Weights of a small mixture-of-experts language model, trained from scratch on English Wikipedia.
Experts: 24 experts in each of 7 layers, 656 SwiGLU neurons an expert, a softmax router.
Below are experts of layer 5 (counted from 0) of a mixture-of-experts language model. Rows are named router (the router's row for the expert), gate (a neuron's input weights, with its number), up (a neuron's input weights, with its number), down (a neuron's output weights, with its number) and show model dimensions 32-63. Each number is 128 + 24 x the weight over its row's rms, rounded and kept within 0 to 255. Numbers have three digits each.
Before each expert's rows: a language model's description of what the expert responds to; "comes before" lists some tokens at least twice as common just after its tokens as in all text. This comes from a sample of Wikipedia text that the model never trained on. Tokens count by the router's weight.

# expert 2
Periods closing sentences and line breaks around == section headings ==, also decimal points inside numbers and coordinates.
comes before: "\n", " The", "==", " In", "The", " He"
router:162140114113130176153111099159150094106158167134142110094110172137131108121126125078152100143137
gate0:125172119125130126065128137120113118149111107137154168098150170119164158148091164145148086099136
up0:139117113105129132124116071082163144130164152154148131105155105133178135146116117159121132138093
down0:141118094159091086103124192114085132118109104136143118171141118158138150129137104124121161105100
gate1:072158160109145098114125153138127139143142079117141105128160137131154133129125184148114115130143
up1:141117135104132172116137160168151162104124122123101105147103158107109102144194122131121127138137
down1:096159157101118134102146141102141125129174100086137133122115110116114106098149148140097153178154
gate2:116142138147107156144133171149125170129100130152098133147131070164121104132118169122135123142148
up2:142115160102109125142139103104122105134145135115113148100119134092118140150142105158137115137119
down2:093178130118113077094095176157156109143118120140105154118137101111114121141133134169111119119100
gate3:125110102124178092125161107070152166132125139126146155088122133141118134088128116161130132084101
up3:135132094143140128138116131154134111149146127153152122117156095152167127107115108112160176111151
down3:156134130117152125128133145155152147165117128169105127149105115131096158143106116137105128161146
gate4:096137149159097172127104138127131163124117110110080096111135101114138147159167141106112101156074
up4:175162132156118139109106137134082120152158138088108132094108124080157074137134132109136155130109
down4:138114097098137150175114111129123147109167154126116161134130078140133138118106102144158135126189
gate5:074104170119169110105130083157164147108094159115109174131100150109104107154099144124147121109099
up5:113129124095162083115132141129149100135109117126140119117159101168120115140141150106154113120148
down5:108088121147131131126161114096170159148147131128098115157127176143126146134121120094159133146073
gate6:131118146085102119159151139094137134123124133155134141186123086158112104128178121132171180076144
up6:088113161135125128112128117129144149146096122149159128093160128107097128119135158101179123097111
down6:187125167131078125135144167078163067133095170103133132068133104156122141156093114107124089155110
gate7:121137097169193124137150116110110141107115123132160152100132117140138167107169126132112168109128
up7:122185114131108116095143095165135138141090112120091119085151148094156110142153147132184137114079
down7:125110162187133087157173108102138094137123140103157104162115137090124128155073101110134120083126
gate8:075115168112150136128193114140089164126090153164160117139173155127135120130118134118134133108161
up8:199121098155125148149068148123147082124141130090121144112102112118126135136114131146116097122104
down8:106105136127159161113179130148154152145122148131124112119108110094115098087114126119121122141118
gate9:129155087128118158127111162108141079100091152124137122129127096122098095102118125138111091163125
up9:133062158155155097159123106128101161153130122123112120135127152114149147157104161095175180096085
down9:103148157158123105148094173123090116067151150146108177118159150106078132125114097133125124158142
gate10:150154100128118129118132114058147129187142106153142159131091117100137124156129110128103128125139
up10:139122106145127138112131145149120108116124134148133134119156148145141126108172114105109115118108
down10:112139191125103121142113131130085093123178142140108104119122137152156109163159187138137110150156
gate11:121083112149116141129196128130096116144150152129130132112139123139141139123154134163113121156121
up11:108134159126211086144136112144114106135168155124150143120163130123134140129102095124121131122128
down11:090089112097114115137176151110135136100100127087121114141147114146081177068105149118146152134136
gate12:120117117090092136115141132136148097140155146132111132086104119168122091064131139108147119067145
up12:112112079114128110112145106135115126100138138127118142154125115169169142142103103132117160143119
down12:111147135145118137087140160120174152163115113102119111149173109131166121130140088148105109126110
gate13:104130133110161140094139087159161155177131135145153115127112121098085131100147145152142116121128
up13:125143130125121068168089114152114117115107090153114168121167112129132082154145136138156174150188
down13:124125128164127126165147133150121142109142118088100138159090076147086138130131154145116132122178
gate14:173171102131107080094138133113098164128114094124106167133144129102100112099124148145119141142125
up14:089156157135111105167137119134106134120097133132154141111149152082134091147141123159169126128144
down14:136111131136131101165081129128103121103164138074104106104130138119140129122120131142149150147114
gate15:127116138127066113100128130142106128099167077120116107148148133105123124137100145143139139120130
up15:095168124126153137104143100083098132100142096134131125103097119114099123138167151134134138150086
down15:156145130146121159124113089177157112080126096100104140116104116113114128136165161157119119131081
gate16:104124130106156129113119139154124150155147110090109092154115106158140083145146132098140114102129
up16:129074090091107111069087112134131144110134144099154091130130120102167092172164139125094121119137
down16:154062123158154111120132121117135169079123107090129123104129167095131141113100149106150178127132
gate17:106158135096091157094136109114154142133124133159144094134150155132130181117104113122157115150108
up17:102172122107084147092157125098123131161127129122151118163145157135146154130100117110156123162103
down17:153145160089099123104098127122101106096156114091118172146096136118082099155150155159136095126138
gate18:122095111130114151128145115118084069189083128161131146128140160133122133126109147097108184099138
up18:131133090120108120103121129151137134112130163155129169142097151147112142153147148117143133160099
down18:084139081105109109080112107144103132134154088158170161123165108085112092166177108127160140139112
gate19:130095152115089140152158138184155140095118140085158138115129115184133162168125146138141132157195
up19:169129108109136145133075112137112167099154161098113164126101123134138114075076158130121158139125
down19:176109184119137127088124145139132113084157155172106132122124188120162137131141149127101136091133
gate20:177151132149137142151100160137123153115136157149098162127186168115153112107140138157131132112139
up20:081142139126117126110120107081126116137128102139138128108128105121081142162138108106111129109117
down20:134090157149150104126129115139105143155089159099147116130119107127118115130120143098120071125117
gate21:105139141128120147160136141160123122106149144120140118114126131201094164106154111153140124141155
up21:157170148136112152151167109130097092096169164139119109104142117140139129078131147149121162104153
down21:141157133120142135142131158147142101167127098122132111123145118150128130146139177146149109108158
gate22:138137123146144128133095135112093135149141128122123151187104142129114153130128090117113114101137
up22:107107165109111116152121088087156108101150106139135097082147112144126127135119146145162124120133
down22:141089084167133116090095168130125137162132141177156159142146099091104143145094103109115141114155
gate23:127092147148120124144155156097114149139125106162198121120110133161129142092172089143117136114166
up23:175120124191130111100138084116106106132165107123158150065133150126142149149132065081096137123132
down23:158111104137158134125168110141137129121198123142111106156106134170096142116136135163115130142088
gate24:058113138108112107159161109122117141111164084082155102182152132165103127144113154114174124162162
up24:128120114132136137176138079159143139101131104089144119179162124147143147144117156093179149110124
down24:155088131129101191104183094093129135121126101172109117118103145151121113120132164102113134107091
gate25:123120125120132089118133152127136126175106130128166140122133108165122174154160075078122107197143
up25:147116125135142088081146179145148123161165116135130145113135148151127094110125128123155129116178
down25:115144100087116172091106105083125075145167141137120097176127131136146115094123142115151138089125
gate26:167125117145163157128144124088127167133162133094103133128124104119150111123163081088095117143118
up26:140118105150136138151109130146057101123083170135135120108120110119125099120106088131116164151134
down26:140151110158140146107103114140099089163114153148093162123150108098115104081137127126081112112123
gate27:118129151134182128120101145132129065130116123106136143118094108092117134090124118130196079103138
up27:124147131128135139142077096104110131151127146155121181126141135107111134104123121121113092164128
down27:117133130151093146124157136148148118097147131101120086148093103127096126126153154122146171154122
gate28:128137123097144137115127145144138081119148147108145143094128140124121132099103131160156091156122
up28:134141079074128119158128114118115152149136089120121140140125069132077103140172114146104133149132
down28:111132185188163133112189130130133120159110144150136135157107134139142130120148136102101128132164
gate29:135165085175115135119094074132129147102141081148132171132161153131165156140122114165144143138112
up29:129113109117123117142113146094159145141121117093139151085087121120128154123168153133090142091116
down29:120138111133147117136163143101120138122135158080087109138121100109116134157135078164130139164156
gate30:133142131099138123140126137096117121130106129126085108132090177118173167114127099159131143101124
up30:109130126086152110142150114144131171132158126172146126155099099105178135128144133101130107150141
down30:148121152172117127081145098173148145124121170126083140111124188134158175120147065125148152140109
gate31:111112149200160104133078122115140133125114105143040116127121166109147190180123080120109077126099
up31:113103137164154110142138132096113100136116117148132139158126154116138171137096087123070104136099
down31:120124119130099093156113105134091120081168186099121152108161139135131116164149137132114107111135
gate32:112111119122128117097104145141093129134170124125136143103122143145104116037162102154143112124133
up32:144158110176096113162157097142134139140125109145121126132170138101142096180102140142140104081176
down32:142138130144143106151097100135139136133171093138116107143143147144095156188131121101143133096130
gate33:117141140109127135093131162131156149119132119195110164127102161138138099132126154077105146150147
up33:135117123186178104158147049116122124093132136117135079146177125101139130140127142177134099124147
down33:104125138165114125134161162135124099152093100134145106113152108167131129107121158098124145114159
gate34:117183106134119149115148136171119123102115148170121078169110111151165137144138121141123154175124
up34:094166116096070114125130094131144134124175116151131089132096140097149121132130139141132157079153
down34:093089126117147139189116095140120145126135160132147136098121114074135134132143111114131098131116
gate35:156134143135144125173139102161129134136105168084126084101125117113150140117116122127106145141121
up35:142136120147143135161139141165137117128124183148095129139121141118120151096086159112136098115176
down35:113102130120151100150113130133098131107129102105140154094082099165107111103133124121109117138129
gate36:108120148104090111134121136094137128154173100081126113169143118095152152119122104144121168097138
up36:090142129190085175150135135118103133119096144109057137121151167130087159114152127096178158126136
down36:133105158125094125116165102143153150079141114128113136144109151087141108153172121143144108151147
gate37:103134146132106107123102125160136140139144127129157103120139123136121177153144108139116163104155
up37:101151138152122135126129150126147138133173122111140137109116104170120149167164137133137157112118
down37:102149112119128138108118157121109129144126147110113106142111169139139103163161125118089130122104
gate38:077131144125111101152129169129133126085175157109109124139167115161116121079131135141161127148159
up38:167118115138143140133159125165103112085095162101151088155129121189141152109133147107136116180146
down38:163160129099129146158129122108146132101151114135128127122114174174150100169179114150114096119131
gate39:158093106103120136131123182123087108110093147153132123165114123088079171100143147083122105123152
up39:111113151117139112110129150109119139148139121135089087103140130160131077130115120146158139139122
down39:139136102104113102123118153117119134133106119090080140141128099132141116122146112087099160089123
gate40:150100112092143103103154112089108160150118183144176123145103097130150112134137137117154125120126
up40:125129129124138138126125134163170128072143079105140168112111181125135113116113111126095135097116
down40:122109108108114104164144091121111131151132106139106103082134126156147135137155151141114116147122
gate41:126145117103130121123063091098144139162096129119108127151094127107139111108106125159134091138127
up41:105122127129149144141107119136114107108085123138121139114140133137106151140105090080100103107154
down41:141128098115132093133129092144138066136129146165087163159145149173117092158126117167114120134124
gate42:110093189137122123107123111112107089130068136154099135118076132144170112183141137158081144111134
up42:120111138078130127155127144198117110115145141151120125130141098134154135153087132111120153112100
down42:105129094114185119137135133160144164123120138157118157120138132140077151089105104143195131116144
gate43:130117174101103112109124140145108146117109161175106100100167136130124141109117186118159163153144
up43:110108097139143129112119087130126164107154135122133123158156123114149135116116093123103124130102
down43:101120124129139151139146112081166145173131124109140146103133091123179111121153161130098179141112
gate44:135123059108125116099114085163115117126138143107133136169135126141141129147133107146152120118151
up44:119168216133126120134151120118165071162166150097138107079116098134128110111138130155128093116080
down44:173109140145162101128131129135116144150159125121125134173097120121125130108085135098150114139083
gate45:156147144101175087134127128094153154093166123158113165101128131143127107107151112152090141163121
up45:099092110147134109162170128174142132097123124149159118131113089146085155088118167142109144119147
down45:070114129145133123150143124127137124130124091150140137131122045184097085100113135140143140166117
gate46:111137132149152091154129142117113096127115127172090113098127108169128169135119098084146157113125
up46:123102122085112112149137108148158103135139115169147112110093085179118126109133089153143137116162
down46:101105089129147155106130111164117075140154124098091114119178136098135104096127137113139102111110
gate47:122169075171112144119121142133120126140150116134123137107100121107094114133119119126102160151176
up47:157146133124112122134157095131179116168150138108139152158131147189138158095114116080114149105118
down47:137099139108163117141175137150049189088147098145081155146154145129127121148121088149120083150125
gate48:112086148099142140134113126118134140142150146137121122186130106127154109129086120138156146121148
up48:120156122099113100073136114171151134125142088154130115105125087098143112151136108089103083094110
down48:091162122124115188089125113114157128150101204132164149133143131106124095089118149125124159133109
gate49:101145108098140114162137116116103159146110073156111135138157090110159150137096096108148089114125
up49:168196107136111107148168116117102097124134091141128137146084117131128091056119119149098092147128
down49:174118114122137148184134133140118120146141191117142119127144158149156143120155079131085083148124
gate50:107139170114141114096124144110136102147120129092177125130151103150137176146148129184108110098117
up50:159111118132129135094100138080123122083122142118119101126107106133103151145119177132163147148110
down50:160155088096175168178117142142138140119145122088135118122129135137087104087111135131126150144104
gate51:122131099159142096104142172129152116094137070101080162104153145131120080152161086137147104106122
up51:129104115122093129083126093133147154105111149167108128149147171127119154146154091158155124158131
down51:157116110070077109125146135106125122105157142146147155162124088178157132131153101092151131145099
gate52:117128169131149121137133160159102145146087125140107087143106121150124143147152126134128115080149
up52:134109111114154173121094133177108075076160128094178157131141143132160113128109161134153155162114
down52:149167089182133095052130140159149159149146102102162117153128147126133126128123106113108113152092
gate53:122112081127116117110113151099122127118108118096116136116104106103123138133129107120141106110134
up53:162106109128106110131146128119088083135113115161158116147146105168173093136128112159121130134135
down53:108137170127121137119169122120154142144134110114152153112139116149125097166128090134122136149120
gate54:126127124125089117120136166150154105112127158116140127129148087090140113114172125116124122192136
up54:118135122108081155111170125183158138112087169107136088113148109130128145143110189131101135105101
down54:122155115102098155109185136149133115120157146114168090095107114122112134124143165131144100144130
gate55:127099124109137138145130142116103160135113127162134132150113140117118130138111085117179142105109
up55:119111151140170143131101146146087083140166114088157080125150150147123122107115104132140106125161
down55:144107099065123100110146088094146147139092156118122162135123106122150143129100088134147120126102
gate56:152140132141144129132159148145160123126137130117150130108128154113094131116120146123135149122119
up56:147127167075129145105154113146123155136119100134150153133130144158119086146144115168092137088114
down56:146148109125129109121121170155146136108110091139115088118180088127088097102144130151125115067148
gate57:146131158142157111140134137132125145128137146114142152172111117162125124136139094121107148103123
up57:140119133130116131130081108124133171167108122136132128158104111144105090123102143135156139155130
down57:148144121137135134166092104094110074167122128123160106157128103150112096181098121137140106149172
gate58:150124120119105117164152118146136122102134154111145122126119100138106107109135151061175108106130
up58:100139128193167131114108105152157100100128113141114108094132121160127094140158143110129175132098
down58:090132112153136071161190113123119168144144162119116123113106086085144159096137102125118081126161
gate59:133147126163128151146106116153110088118170107173141174104149087089179088142147153150087115162112
up59:065097136071130107147128164148144098105090111139135091152159153168123143100118161160133136091149
down59:092123120136114148130094144114139125119098141156144143135125130125153160139091148153112143099139
gate60:114154135131164087086134160122126133149121125123131102158091151114107136077105106164121146117144
up60:166124125104088119100157106126124145121114144137115125139118102183123101175080113097123119128085
down60:135098167160115130173144125118133145121122068113089132132130125084120098127134131129112135113123
gate61:140087112126139117135152125159116100129121113145132118143109090188149094114144134119153085100126
up61:101125123098127162103173118145120111105161157104125170131060130130151108123143109125126106104129
down61:143120125115158139136125138147122113136126174146104132129138160128134109133166094138137163163109
gate62:145087086077152097073157083085158144165173147154122147170150168139095143120144102168114168121121
up62:143117113123177122118103107158132179146135128149100125136144156129150119167091098131137101128143
down62:115137155116161163140136143147118165151098113145142130120153133099110117142113091119129192138115
gate63:159100139142096137097128128120159134098140086145108145099134135105090125172177135176137132081132
up63:104119137135112101088125097130125142124153098108131101133119150155137139127111152149169155146074
down63:088145106115097123147102108125154147095152120104175101177142122147161142157168127183078164136116
gate64:154100127106148169115045152135189140154115147127141114142086156128108125128095127141131159159084
up64:086133109131145100122100114145139089114103119079195164191138175198119151125113124134112083081159
down64:144144090162101114136151152135131141145152133082132137155150145136092146139117133115124167098098
gate65:078180126111156127096144176132151121130137140114143095136121110103112145138134142181118107155127
up65:142160083128151086127142127102092144136159156099144095159095091138091156147135109142151138160146
down65:156133130093110114116134127108131138137125152113128147092132132141130053139153181131150135135082
gate66:141127116124119123115104119126155168127126129102096092117133129150133073141111153148101167060111
up66:119121156159143122103137154145090080126136138163122138147137133119128178112141118128150091169158
down66:139112100167153110113124125127138159138144175113087131128138123107140116077183144112116115121125
gate67:129167136124118126158123079128135088153137139110134122113129108143111129142065145124171135103123
up67:113172138101121107084117126147175076144170101129136122077173154189135138158121111151134120105106
down67:097129120092132164121151115130084175157128114140110097122165116120120115100188155137126113112125
gate68:085114161158123098122137107154149095125105165098134151127151130128137125110138145143134110130138
up68:094138161161138080123120143139147159139115104114158174136110140145108144119134142117178149174106
down68:122086093095126167155152134075143112145134139095144105157123140127139109120144159127159144117119
gate69:129162120162129127114118145154113117185129119138101123139124158127158149158159146161133142130172
up69:109099143081117120118140118138153108136115114147090115139162104134125131129152149103147131107125
down69:109129145132129120131161140110118131115117148159159121092149109101126143120118095109110159126104
gate70:151094141079114135138149143137100138115112151141146146157149160115105149174151112114093119110158
up70:100094073150100112085098107140128150201128104090108127120127171120096186119159126155135120066098
down70:176100127141060116121109129130079083128103175095104144160143145106118074142119145158106132131154
gate71:135104109155099149121119126138140134102162134104125100125082140130115171119154131143135136076111
up71:138092161069115110140149097133126115158129151136156095099100139103125161145156144098117134148142
down71:108132146130132106122147140079120101113080161107108129142124142136110121136111133120085132175159
gate72:112155151121140130136116137108143122137139145163112125090156090083133111123099118118103148170115
up72:156144137137125169121105133132142133108138128176079113092077115122127131107121087104133100125194
down72:150121100126132129104140090147114137100127167124129098151163202109153104099166088111149123141147
gate73:101149154125144133117148148156136145127125143113103121104088076125138122145155171117131136128174
up73:138152136171108127120137119133159143130127108092114090089119072170156097138152173067115088148147
down73:121146108111100153130119101163128126087149165102096124104138100124116114119107140132170126129142
gate74:117101128138119130131121158126143121126117122140083119137127153141134146169137175161137169098155
up74:094132130130169106132108147153137125147129134105127087096097118091107119123117095145096147104144
down74:127147076138138169105111141146105159137115123086164175120140115088094125185130136129171096156137
gate75:135152128117118143150065156105135140165118109133138121093144107125128111108133121129154125148092
up75:106107160091121132102100152148142133111150139177132124130133099119157136154128097124123103161111
down75:141148132136131083143129124108136106135096136125107137099171164120116100119106075163133132142142
gate76:126129125107146114127140124102136141167165121122101100124163141109115134106159159103126126116147
up76:136112148154117160106120154098130114146094125160128108110127153132180099178112100091130121162099
down76:094078089148196121120106152120154121114103172123104136158148137116120089090175155149106162130146
gate77:120079118134147094123134125102094156124104156126105144106101125132087157111158133089128112154071
up77:133095125139132121140151147141176119108134111108162146142120145112101158125114101121156147114106
down77:146171136146152170141106098121142126104086151132130160134117131091075129098090128118126111079122
gate78:134154137102105150136146155094104126089145132137110160165144133145157131137098130142119124133117
up78:114115144142114125126117139099088152098125132120126154150152161086113141161151145133098134147124
down78:174125109148152150150089117151143135071125122076108105153134140098142078143120123130133112094127
gate79:151165159113116124133139113127111112100129152107157103127164106123134111135127159154113163163128
up79:100127150104111128144142132111111117171159176115155165125111175131138129191139135122115137113106
down79:137146124099126118120165092134151120122144125171161066149061155121148168134104104110151147101141
gate80:114144136159134109110127105143111107138141106137085140130119143138148114176114152126138139085102
up80:108155139119092113144136116130127089149148125096123151125142105166118088136110147101114125105106
down80:117132126105149126128159096128125110147114166140098121162147092140117098135171148146124132128157
gate81:156070174156134114085143099143137111142119074144147113158121129148116151139155115120113107131137
up81:116137107142155102144122135101110153142144160134097139122123136119120135107062125165100082096146
down81:112135101139139134080147124116115107121132131111114138162095119133132123149119149124124131118132
gate82:162163153125123125136099105098140120122075109133120140145099157142110140147113178106135085125098
up82:147137136119104145144159157144106160128149124096094092146177125079114146104144100134145136177096
down82:081091143125112133111147097156107093117136166121161111161128090157196120122140111086130129106149
gate83:141146136129153151094117154124164156161104093122148127134123176108094119159136137120119135132114
up83:117139120168127097159158114090121115098113150129111095100101151109102136094159131101150110111177
down83:132131133117109177129139078121106087096126176135138137125105159183137115204128145079122085109100
gate84:104128123154138151127154130145102140099135161132129150131124146113121179113133145115138128114183
up84:123136110108148134149101130139114116129173157132101161136156080133129094142132140094100132168142
down84:140105136162147116149145122085105112140145109147097087116115116164108100141149119152109062132115
gate85:169118124178144128116149120111124141144117139095117120120113132152127140164137101144088133107086
up85:135121165131129087136125192133102142154100101165111116151135140132149128127125113119110061093124
down85:149174102149116174141096157139132136147124139167108100148115174143112146102115139148118097114144
gate86:141120162096096131131096139123160101147113142135152137112113152114155140116139114119130123123121
up86:110102136127130105107151164106136168135178129160137096112110138143115143133104139138163155118122
down86:150132118136146108174088131106130113106094124127156116110130176113122162148132161110127084101139
gate87:138131100087144125167147152152129139145123117125130098132170140126127118142150108143149146137104
up87:147137106134136105138140141128145116187128142110170138105136124110145125181092162104143135115163
down87:102095148106167138112092113141157123080077132143106136125100143138116110155141145138127113165121
gate88:114153126118149098107158142146118161113128145107142128194130144135127129148140136103128143174131
up88:138101129081101115147123165112090095102145118108132150107134159094158118120145134099124121130159
down88:124110144090147128169119147118103088097131134152146124132147122157162096129166084130155109096158
gate89:085099121151158110123122134127109138130127119138159125175115136161150203085156095154124114156150
up89:121108132160108160115101115111118112140139147077103145144150121094109100065116129131107121085103
down89:162145114134150154122087129139128147086095160129075182117138150154125130147173128116112085127108
gate90:133124125100156138091075125161104125140178100141128115119103147148101147115155104151101137118156
up90:125104103139121121088127113084129133163135154186104144132146081148118093131152119154152142075110
down90:141127106162108121112141187197088146126084152103098098156112157101073120105136090146146096142094
gate91:118107101146106122143115140158079110145111179132143128114133149174177141124170134135096121168143
up91:106124138080143090147127135133119115157133179089120113125144147157084145133125126131147131149108
down91:152121108118131119145122113153165154124186167118150126100088115153138155114130147091143122148110
gate92:110121112157089093092125119114120110113149149158116112104141157063136139123100109104125136152135
up92:115097144112147147148114121155087135133125138134094105149139100160119117101111110127142136102169
down92:091150166162186082098110139088122117127101104137113090102097129125115129130157130108136131106086
gate93:164098136172137106175116127095128147148098085171148127091123106131133198150129091151125082112108
up93:107163108127131175131151109147116097149103166119141161145161122147138106163137159129105156162135
down93:101121133109131134146075152162120106153118144130158086136107126119143095130136127156153131158142
gate94:145125150099108172112115133098149136108042131072094150108136128140145134132149136171114082132115
up94:129113139080111167147116113072116074100123154128108151110188115139120121108116141148136115082124
down94:142138119143117168123115102131146111114152140135094143110126169115152091133137158119087115102107
gate95:166182103116124153156122099112135096141128170088114145147118138126117127122108130127139108124120
up95:144110111109090177113143140148161148108136120116139159161150129110125122162157181100097134092127
down95:080113124126088162134121134191129141074126138155194108153171121138132101137132131104181144150153
gate96:160128160116090136169103146124145118125114116094126112173138148095128143144137168149155127130146
up96:121073108121156145117099127143120068179171109118132115147111148180161153133148146143156078138137
down96:148134141140138103104113157117098140122107125139075127086133150130145095166151128080129102159107
gate97:117109075183095092110103158107093186121082146126117119131129159130076154173197137104150131124155
up97:129119112139127126099134101111118079114111108143123163141123172133133156130137115123179150137163
down97:138109113141151143144138150110117119106120136102110112168159136127109123125082138134140129124130
gate98:152125162163114115153123151146106093109112111140110092125142126082104113143149152151130119110110
up98:148116138116181129116129147110128147117110102122116142155134133130122149137123064125131129160089
down98:144111136136109131133146130118107096162113130144139131132139122098176123146150148085086173119105
gate99:124092144135082112133103081148114124155122097148120178129153142195113126155121125145162074103131
up99:139144175132098146071105093132098141140141078133166169132155145142123149137131158115122114068092
down99:133132122115119128119161157104128126067118139118092153114107156122124107179129102150142103133105
gate100:139103086106130086127103178119123147126123123082163147117087144111089157111152098152144140160108
up100:141111132144131163091115159111117172145141094088149078172086160148158174103138123120164152170127
down100:145147124101098157135147154114110118104117161170107099104112141138135144100143161130121117145104
gate101:183110135126141114153075097139145128100147113136132117127175147117145135111122118117152149172141
up101:143120142103133116145115126098136169123121151112129130100132131148159104060143153132143118135110
down101:167145133110127130133192145152084117112144126096127145124138129128180114128167138144111122147115
gate102:110179194122148158108098141129154074151132126131121147131149142090113167146138151139126140096139
up102:142129109101167124107126138134133108156125098185131118137108116137126181159158100105114097123129
down102:150157127124135113114105102084106122114104137105149087142125135168151125140164155160137140114095
gate103:161081117149081134121108084127118123138075142175126148093098115138130148108112124165104156088156
up103:131124147115133088149123128130046108127075135132106136167146103110139114163101129124125105100161
down103:080133144108119141137090104124153156146145131135118137094132087132150195129107161146138158154157
gate104:110136141069118161080167133106153119123106112048134097138077166169185156152077197139115139138061
up104:103136168113119139111120110162115115096143119127107122143153131153135141146124084118183093110122
down104:157108121098113134152128092128112164162138131105141152143152117160130126165126128096139136087116
gate105:088172120114171102137128142128122164131140123111141119130156119154157098131115130141105148133108
up105:138115164123113113161144145124134143115137101163113153142114145173102109133168173141112130132174
down105:122113108152133126107157118127129148135100112120140151144098135130108149130122087159131107116168
gate106:126113127117147111115157132115043079166122116130129145153116117156179099121135190171100159155140
up106:159086139115161127170100125130114110162125138137108154143163167123132161117179139133151119166117
down106:130140088151110163089139098105069139082130141119149135102132128134164122152126126111121146158120
gate107:107193091120144098123134111116156175148152120112153134115121125147139123075098116125092101131162
up107:116138068099112089111144152076134180165160118139105145101104131115120103125148138145116159125109
down107:142096127158149094128163127154119137181143125129124100132098162134104123149161105086177112148136
gate108:108111104144105102144127123162148102117123087107120116170098134155145098135176154139135127104074
up108:159108115128136134072084135147116129104091201138093113112115160150121137166139163120145091102105
down108:126110135132113113143130103106113111125119111122136113140147144148129121102130145151156111155135
gate109:144115066142145116110161116124097128139101132109111152115093125120143105106116149122133155149116
up109:123157167150157142100100132117140157169079129136076133148113118145110126117137161161124121153074
down109:129110120126092135132105100122154115132148131144146100127129175112163140139108165120118143104108
gate110:130129125115128100130146153112148134095122142150121143138151110141090121131131159093151104163124
up110:141152161109125100150116127132152085136102089146138129107129132135152140131114100139141114075126
down110:112100159105101135128125132134161147118135079121110145115110076160085142120129122145111165105094
gate111:177133064142151157129160163125121112087122083118145121137138080130148111124117174102144122147122
up111:153130110153130115134085125093110168122153093123173102135161140098136125147077120126104150157095
down111:111131144175140143149127121123137122112144121126173124111085099163131128156132121157156148138115
gate112:085109099118098140135141133139130111106144117145144119125127135106150171146152103151130094170090
up112:101127112100135132145114147120128137130111114137121151109124106118090149078070160088128147129147
down112:139135115107136131125122127150083141119114121117125170146165144122142127155105117120145139126155
gate113:127124143147114181136161129127157107155100128096154136069096135137173120126149160106152108117120
up113:181136122135119095152094118160130174149111144164104149181160113112102091097101132142137117143160
down113:145102079090137166140111157179126134153115139137145116160137129153108112114124067116153127101101
gate114:157142118118152142097118137131118156183143153136139166097114146163189154100091167142107112139168
up114:148146119095140117137076085140148117143160095132121146099083133111150163084125177143131100127115
down114:169146136161108170133114112117142076149063180120103117124088116119142147102149183112137117094155
gate115:112134105133121137097140128171137133119169127138134109154119113109119154103113202128112143175127
up115:142136127087100129123140126142135092109117181133129144132132101136141124087114183111130102106159
down115:176138154104111126128141137108126141128112121109124158078148148179125121143134096153081101133101
gate116:149093165127118105136127120116108102130126144090168139107166104107168141091121158112107120161145
up116:116122162144136140136152102075137103087163123142152118172150156127122103095128151131124167185127
down116:102137120079123114134151126138130136143163146161100164119101136140136115054138092159133086116147
gate117:124140102092104161095144172129115116145150177094137084137166135097141167136120141083147162071076
up117:144163095170134079123118145114118139172133113082096128109131104155122147113070145111167097105102
down117:154122103119134157122118110145118128137112151094138097148125119099163122136129143141135114155131
gate118:146138116125149104108134122085105135140145143110069098140117157127148185124132104112101083155122
up118:163113109133085149130148116114140143113156164112110101112141147098126136070162143102107156182108
down118:096146164124155140122117105144114145106139156125100112121104104163112132130091119117123144166128
gate119:137138095149087124110146098120145136141105140140175138161119118142115136122126159145131103156130
up119:157085130121129148163171174128117143101141118169134112109127146110134146153096123124139121125111
down119:146134107111086114101125130151139105151146155112147184150080157120141101110116160149130104108132
gate120:127161104178107131185144103117099127112109117174129129100129137144094103142124118127138105135112
up120:130134117147088127113145121136133102097177106121130141112103126105136152125109109144174161144138
down120:110121115150150122129128132122099090083131122113121108122128165155121130152144115120122137158128
gate121:081136121150134140164118090121104130098106157151123127148153139130125137129187120139103141167140
up121:073099151123108152147145119135094132087173095089119146144099172120122112163116153140099130102130
down121:124124152157108159102129101185134106075146127120122084108125103095146126187140137150121108155083
gate122:128155101139148121102115129131125130115152120118136131101173117104123134130141122132162109105161
up122:123118122117124123130162125161153152159145204140127123129134128125145171137155091133128126107147
down122:109098133102168129103160110142092160120144150116129160118098121127147115086145134117082134112115